config.toml
n_layer = 11
d_model = 320
n_experts = 64
experts_per_token = 2
d_expert = 192
d_shared_expert = 0
activation = "geglu"
moe_layers = [0, 1, 2, 3, 4, 5, 6, 7, 8, 9, 10]
router_score = "softmax"
normalize_top_k = true
routed_scale = 1.41
balance_loss = 0.0107
balance_bias = false
router_noise = 0.1
router_cosine_scale = 10.0
router_bias = true
n_groups = 8
groups_per_token = 4
init_std_router = 0.0108
lr_router = 0.00229
vocab_size = 32768
norm = "rmsnorm"
norm_eps = 1e-05
tie_embeddings = false
optimizer = "adamw"
lr = 0.00156
beta1 = 0.95
beta2 = 0.99
grad_clip = 0.5
batch_tokens = 131072
seq_len = 512
train_tokens = 645500000
steps = 4925
dataset = "wikipedia_en"
Below are experts of layer 4 (counted from 0) of a mixture-of-experts language model. Rows are named gate (a neuron's input weights, with its number), up (a neuron's input weights, with its number), down (a neuron's output weights, with its number) and show model dimensions 120-159. Each number is 500 + 50 x the weight over its row's rms, rounded and kept within 0 to 999. Numbers have three digits each.
Before each expert's rows: a language model's description of what the expert responds to; "gets" lists some tokens that make up at least twice as much of what it gets as of all text. This comes from a sample of Wikipedia text that the model never trained on. Tokens count by the router's weight.

# expert 11
What it handles: Clause-break commas, colons. Commas after introductory phrases like "As of 2024," or "In the video,", plus colons, table pipes and sentence-opening But, Thus, Meanwhile.
gets: ",", ":", " –", ";", " -", " The"
gate0:563482519485497505378512530560426483415548490610439482471581544472530502503482487549501520532573507426538511533552481608
up0:616417516434486529482556555470428509422485492510465443435478543559548566469497436521576540482477445495569569594547484581
down0:514514539472468513584458476514569504429478446518617583505518530496450508479575507443373558547442505563440449552452568510
gate1:397574482558563521535524458513580473492458452543497551487405446491515447472537509436474620442430464472478526500564488524
up1:617509452498438489504550551564466514538546524430417423461498518529507531497445486464570417490448525571503537494467453566
down1:435451438486390420393532499474498437366572414524497468423551536546548541487582501519469457530545487505527450435510546593
gate2:420551456521481431500494403552541501570489460498512479550483534497417568537457560523537655449481531573390445377587536609
up2:384511444547484533511541590521517507478534449556469629551529504470501497537537456504492555453516513526526611468528515548
down2:504540446506514540527488534450440532471480560495474452507401512492469550470494510366594451484424539485468445391475474513

# expert 20
What it handles: Linking prepositions. Prepositions and clause-linking words after a verb or comma, such as with, by, as, on, alongside, including, during.
gets: " as", " with", " by", " on", " from", " at"
gate0:421453517508445536459404407503462453424457442509472553486435431492504615472589523550509511477566487488452538524517498501
up0:473524486614587404481489364406547426525532499551505578490483520432474606494466453501464540453492523524457509468570464454
down0:532486423479514453562458475523582451447524510496520509525460467536510510478541411501472528523569504456450437549479545462
gate1:647571547499524486504544486512552533464486504479556448522413571466500577552543501561504545505471559406518517552471520522
up1:563461521512399582502620527550476494413473497549451536525514486535520587492524497503532511557489529546469497554485523507
down1:503410455530494448523531577439556505492487524500566426465503441546552541447447557451478440480465463493527514515589559489
gate2:538471457478522511485504437606533492486570504455527476539434495526524497525544462500482546498556554577435544454505402539
up2:452492568517496499591453526516462540422414443497459492466483598479528560537550513568518536546509407436545478478459439509
down2:597524649488557533497514513385530512534531445507443492522461414643449427479527454553443574516504476459467543436542402440

# expert 0
What it handles: Commas after phrases. Commas and comma-bearing punctuation closing names, places, dates or clauses, as in Geneva, 1992 or Gooch, The Daily Telegraph.
gets: ",", "),", " –", "\",", "',", " -"
gate0:497394442460533486551571479408434457491500475527482456518548474571409580544583552478487484487430503502565410408456554460
up0:673556365537531424506501483447502561613528532522450453557520550578470480467460520523469481471482513475512496416592524475
down0:546486517645488504493471492525458529481455533505478425559524579498513447601473397439443556537564446516473519522484472538
gate1:468485498495525513464502510506489562507521514493543530517410508482540498538505506536447516573432371461503465507490550487
up1:462365581531402572557480522527568521455492533496505476470435481518507423494407504434412487492564537405481533530549425568
down1:527518471473510546486499602438589466572482449494539526507478400519486499441495525535469547497413480594436525484486415497
gate2:564554533510447519498515432510503444468512533477473484518459486391528534519498496409607462510532545530507481558457546533
up2:445543375478475441476520611480452483513494468510486519494602409512522479479566465511465556517443503541495434419441353521
down2:441551467588468576509476603480483476523468440513573557469457440396461596470524407520364485533442454554513544522555488459

# expert 30
What it handles: Opening quotes, word starts. Opening quotation marks before titles or quoted speech, and the first piece of lowercase words split into parts, as in "Velma", impexa.
gets: " \"", " d", " c", " b", " '", " p"
gate0:418484592489485475573500460476502410489392451540452437465496466529517505521566575458527588485388563519514380469486520509
up0:470546441563544470542478416495429432442538541522535518491479513501486392432481487479422522520547459414565456493411624451
down0:548525574525482526478591465598488532432564515523456514486448570559458480480453595547489511397480504564505423561494490600
gate1:559539436554458482538588544493385561542466469535488508515549496424605485426562538512501453561452432485442558581519573502
up1:464413516463488517504384391456521462451487554529514430521449507535424523505509472456466515510461509507527441491457461484
down1:443603554500489481515538558539439494490587484513508458559540462492502590463537461557482551458433482590491467475525559522
gate2:528441443603504454484553466450502495371509486541576484524548499542457529575499491492511515517554444508546493504503596489
up2:472473517386451576457514502578453485534451466521432490498498504461559491461549525564527483461470586488482490473436403477
down2:516552484442520541578496515541561513567476448481516469442416482515487494460560550499460604508444529506427556522450512503

# expert 6
What it handles: Articles and name pieces. Articles like the and an after prepositions, plus mid-word pieces of foreign place names and numbers in tables, e.g. Nakhichevan.
gets: " the", " an", "h", " his", " a", "zz"
gate0:532525505566469451517552475478541423560501499429514522457511427507488457512536476568523534445495587499526491461493476498
up0:509517462535526520599517397402410540455395447500529445545554431575588460426445437561443397576509510484441496521517481527
down0:470495432525467395537555466385508485503583546536474457506418414412448454494507508507453512479390460478464540470584549456
gate1:468534490444524447540492471444448522552504517506547476472562572534517488607491429476420534468427609523459536536533538485
up1:397522464457536454490425455576451442470531468417524463411430565589578407556471493314480546446518438488527575543563535562
down1:500587479555543415557596420527508441570492582497499566560463513468480494506444408499416555459509425513407467526541451479
gate2:487458556461507510433448597481493516482462522516473569520598502477546509620473464489467489518577434478564543431479449423
up2:502595559521543437532464576429503486523478516483538529506552541469440505489448498562480476594579530429573476427516462413
down2:418489603530491483564418406475516438524474618470545506500499543471484614477519432581442522466616510397513494520609504522

# expert 18
What it handles: Digit pairs in data. Two-digit number pieces inside coordinates, years, vote counts, percentages and grid references in tables, such as 54.784118°N, 1921, 23.95%.
gets: "00", "19", "20", "10", "18", "12"
gate0:534427525459524498412548463517498504535482446486508617468551512426481500560451383565459492508502406412485578580544554543
up0:467547505485537567437480473457555473516520503547501508489556481496516438551512431422508470542527500546490481532435519467
down0:534510560547532542583580514527528540607454523480527419498468456551524458474544519489478618530495580547466527542564566461
gate1:483534519575506503516599495528532559476468474488517527474482420501577600433467383493413463551449542515474536476490568467
up1:526601480539491541463545455508499477465414515466533409515481410551528451450480373476556412567503534596437499491484499422
down1:516511518493520439518518547471526482576448550459500471542577467531451357497533492529595531417494493520484478551579527489
gate2:488524476566565467441481501568541466457555514512403512534520442458451428607551457440579513413426522461538542415515507490
up2:499452545412508559537460537533524476483393443486622449581536565451525506417558528528445651562543460516490531516517419424
down2:475483474450483489510572548439491492494428470510416525571519511511530531457571482623442492494587571447518527476479616437

# expert 54
What it handles: Pronouns, relatives, first names. Subject pronouns, that, which and who at clause starts, plus given names opening a full personal name, e.g. which, they, Robert.
gets: " that", " he", " which", " it", " who", " He"
gate0:521437534511550557541530547482540536544532573582482515514449523584441485513461488494522569428426485520547489545524473564
up0:554592513551544487445552450521604472546514520451564484517528431455521564448442564530541472423481542441506458489468443518
down0:447614577422415453502453523520460454560400474512417465528566472533469429469463415562535534518577409560487483438482431501
gate1:463430486501460464483445485518494534507472550499453485483388573549563475492482440494522447441508555535474486480455574511
up1:574489653514481563491584486499541438551538482518486488506504491505592460519529518577423513572423529455551526545521509532
down1:545481440434570511470474537519544511501493472485494412513472548502482546565430449376555455422536441514485448493473434522
gate2:453500493409482456493537510456545536522450516490581510464438498520465412493542421578486548471546497489452537460443579440
up2:556489499556535530474441506541455469459511491507457485552536532494543542536394554465511458491460522543552490551552382565
down2:469520504528465516512505579436446489527557415546533568438450552453472562558396539475535497542415568486446542428562568509

# expert 59
What it handles: Definite article the. The article "the" or "The" after prepositions or at the start of a sentence or list item, such as of the, in the, The next.
gets: " the", " The", "The", "the", " Thé", "{d"
gate0:578581458567468512514507443461485506459505489510445502559499419480476427538418499533447479472440574480538444517500638440
up0:529533508547513564581505492491391395372518533461488528488485465477546478438520516481516365521478447515524406499545488517
down0:482507464517444559445514459543460523465479455499499431460571505451548508482593547429523539480444473495531604454465524527
gate1:454392559425493458465474477492569487374438521569441522515450519478461489591459523471560476467504553379469510466417457455
up1:562603464648515556575545497528507529621511537427508516478529473552594514491511502542474474533467445582517468522522590533
down1:474463514561455469532543632514487476509433430494451575456451501492538443552535614643492527496500518601494511499539481390
gate2:489303417638521502444504502593458529502441486518465525493496506500474434493392429497499459550449520472418511593527502495
up2:484580519414449534523493565513521514542520485486538467517397535527470547481515492519515564425399510482597553392526531556
down2:510546429548495504566511518498464490512432423501630498492427510529553499463499554529503436541501508456473405514674531493

# expert 42
What it handles: Preposition of. The preposition of, and sometimes in, to, de, von, after nouns in titles and names, such as Eyes of the World, History of.
gets: " of", " to", " in", " de", " from", " for"
gate0:565534440577476485553601488479439538518481487465467525507376414509501556519456416569372439486511469541428579498518510495
up0:435552534451433530460407596500475510512490543537524446485635474441532425437468516430531534489517502471552444461434496458
down0:508509475459547513499433610588467510559491436515498460482528504467541504533412475431549432509391532581540445432570521567
gate1:489489595448537451530437526528513476482550489452446599491516527452537482482447468513525582459552490456424420595619638551
up1:434549527588590473455614574556549548550444528468566414441555508535534558478509577444402445461471572500386559474536460447
down1:497512428461550463465468583503477477533514428482498603514435551488514489465490407514517593516471541484466419586582590560
gate2:537578406394451516465421629424468572525529546553590588527512521422463386513508483486560582437534410442578444512530518549
up2:468565577454470562483506503529543431463492536560451480502557523469498480525524486439460499521537401530565470580592526442
down2:575484468497465568635474449461485503454500507483508532459512539397467483461499509443520444428412456532485683499570615484

# expert 48
What it handles: Spatial and phrasal particles. In, up, over, across, through and similar after verbs or nouns, as in grew up, move south across, pick in.
gets: " in", " on", " up", " over", " out", " In"
gate0:556492470510465496483547539484561577489507439482572529479539512396441509535561555461472547515502407529429438535522485526
up0:478389589544496518602373460524493457440553518441621493508521547437504550469555483489484441460531545463506462491396456509
down0:510553519492476390553464579509455475497540443504593530513477474503486412517459521513561511505478510539523484555619571578
gate1:503477520488506516488456539505463474499519514550542504486444462551463530565537526454546611475535528507574489543557436577
up1:544453403501499377450458522503544503482550483544517428515488575573516555474488451587505569461405595482447525451533574623
down1:538561496504479524575410397440498514509519564497464504532409565416479415488523517444421577451505405473549519543513529507
gate2:441614479455469540510555532427508494521597407457471473457519494615546527470585551498543502501419488618544456540523521559
up2:473421505525543399487510437536413560446513480585449509619519487494444549571398471522480607471508593362478470397449575496
down2:504480526490495516554422453425474516478486479510525448555479477431500415489498488434506549418453432540433601524529583511

# expert 13
What it handles: Digits in numbers. Single digit tokens inside numbers in tables, coordinates, percentages and statistics, plus colons after labels and dates, such as 90.1, 24,151.
gets: "0", "1", ":", "2", "3", "4"
gate0:531504424490511540516450523413424488591513449552546519474591543489472477491515510498472621501446507574600466441496435529
up0:505486414458530513489636528478564495483484500486399556482486512546519458516431547509535500411514585524445571486516539517
down0:448572409556491454561519480498569467438532346517542508524489490495531544509482497429511462467411514513482550437419458571
gate1:554549479502486482480448564524510529613500487448598553455562548444483491497526542544411559568519493449479521533501604513
up1:456478429464553503463510427522521583399450508491508416493470447595496481415478431503569494489510522593476471507492470458
down1:467502587523495538489607498593431465480409460519483452570396419511522461516495498484533543552485574523406458471584609496
gate2:511485463435569532492489514469521456496452500538414456509488562491583495488432601511563417586488499447411511636591491473
up2:462538559541453480524507454478531555413518517485579490482489521490466535509605525491496541426445494444537475415439629417
down2:504598592504463522412581489509552438497497491498518399473513387499490447457547524512481413519398524550485527490523543453

# expert 16
What it handles: Articles and possessives. Indefinite articles a/an and possessive determiners like his, their, its, 's, mostly after verbs or prepositions, before the noun.
gets: " a", "'s", " his", " an", " their", " its"
gate0:495469456484537511456555552460492496440531444506549599526514456532407462504472519553464533447489461515494481484485474452
up0:460529542505427547557457486568482526553446484447441412440477506483590487465506436516551490574536495509478538528517513465
down0:393503485558536455488473582505512382456452494518463533470480441551530451539534547550520506513450600553466474527508512578
gate1:454512541499438561515484504482475489576468441509554536438551552542526480405533495534521522541491505429481619501486532491
up1:556517510520530486485443474521620463467551538493523438467440500567547455556426539339486471365430524548515418609494469608
down1:466485503487468643487596563483500475569464472511464453488545503536557517512571539466519591442484497481461487497553441475
gate2:455578533526530515503551569491447539504527523518583480463472456523489536515412422487527486443484486563495537430532480586
up2:503485481451491517518499459536524474497545488438453485481532520479545493467573615432577487545519493439507538532509510617
down2:487434505571513615490516507551528517533415500486571572517425487423528409473452488495500537543509549484546524526618530520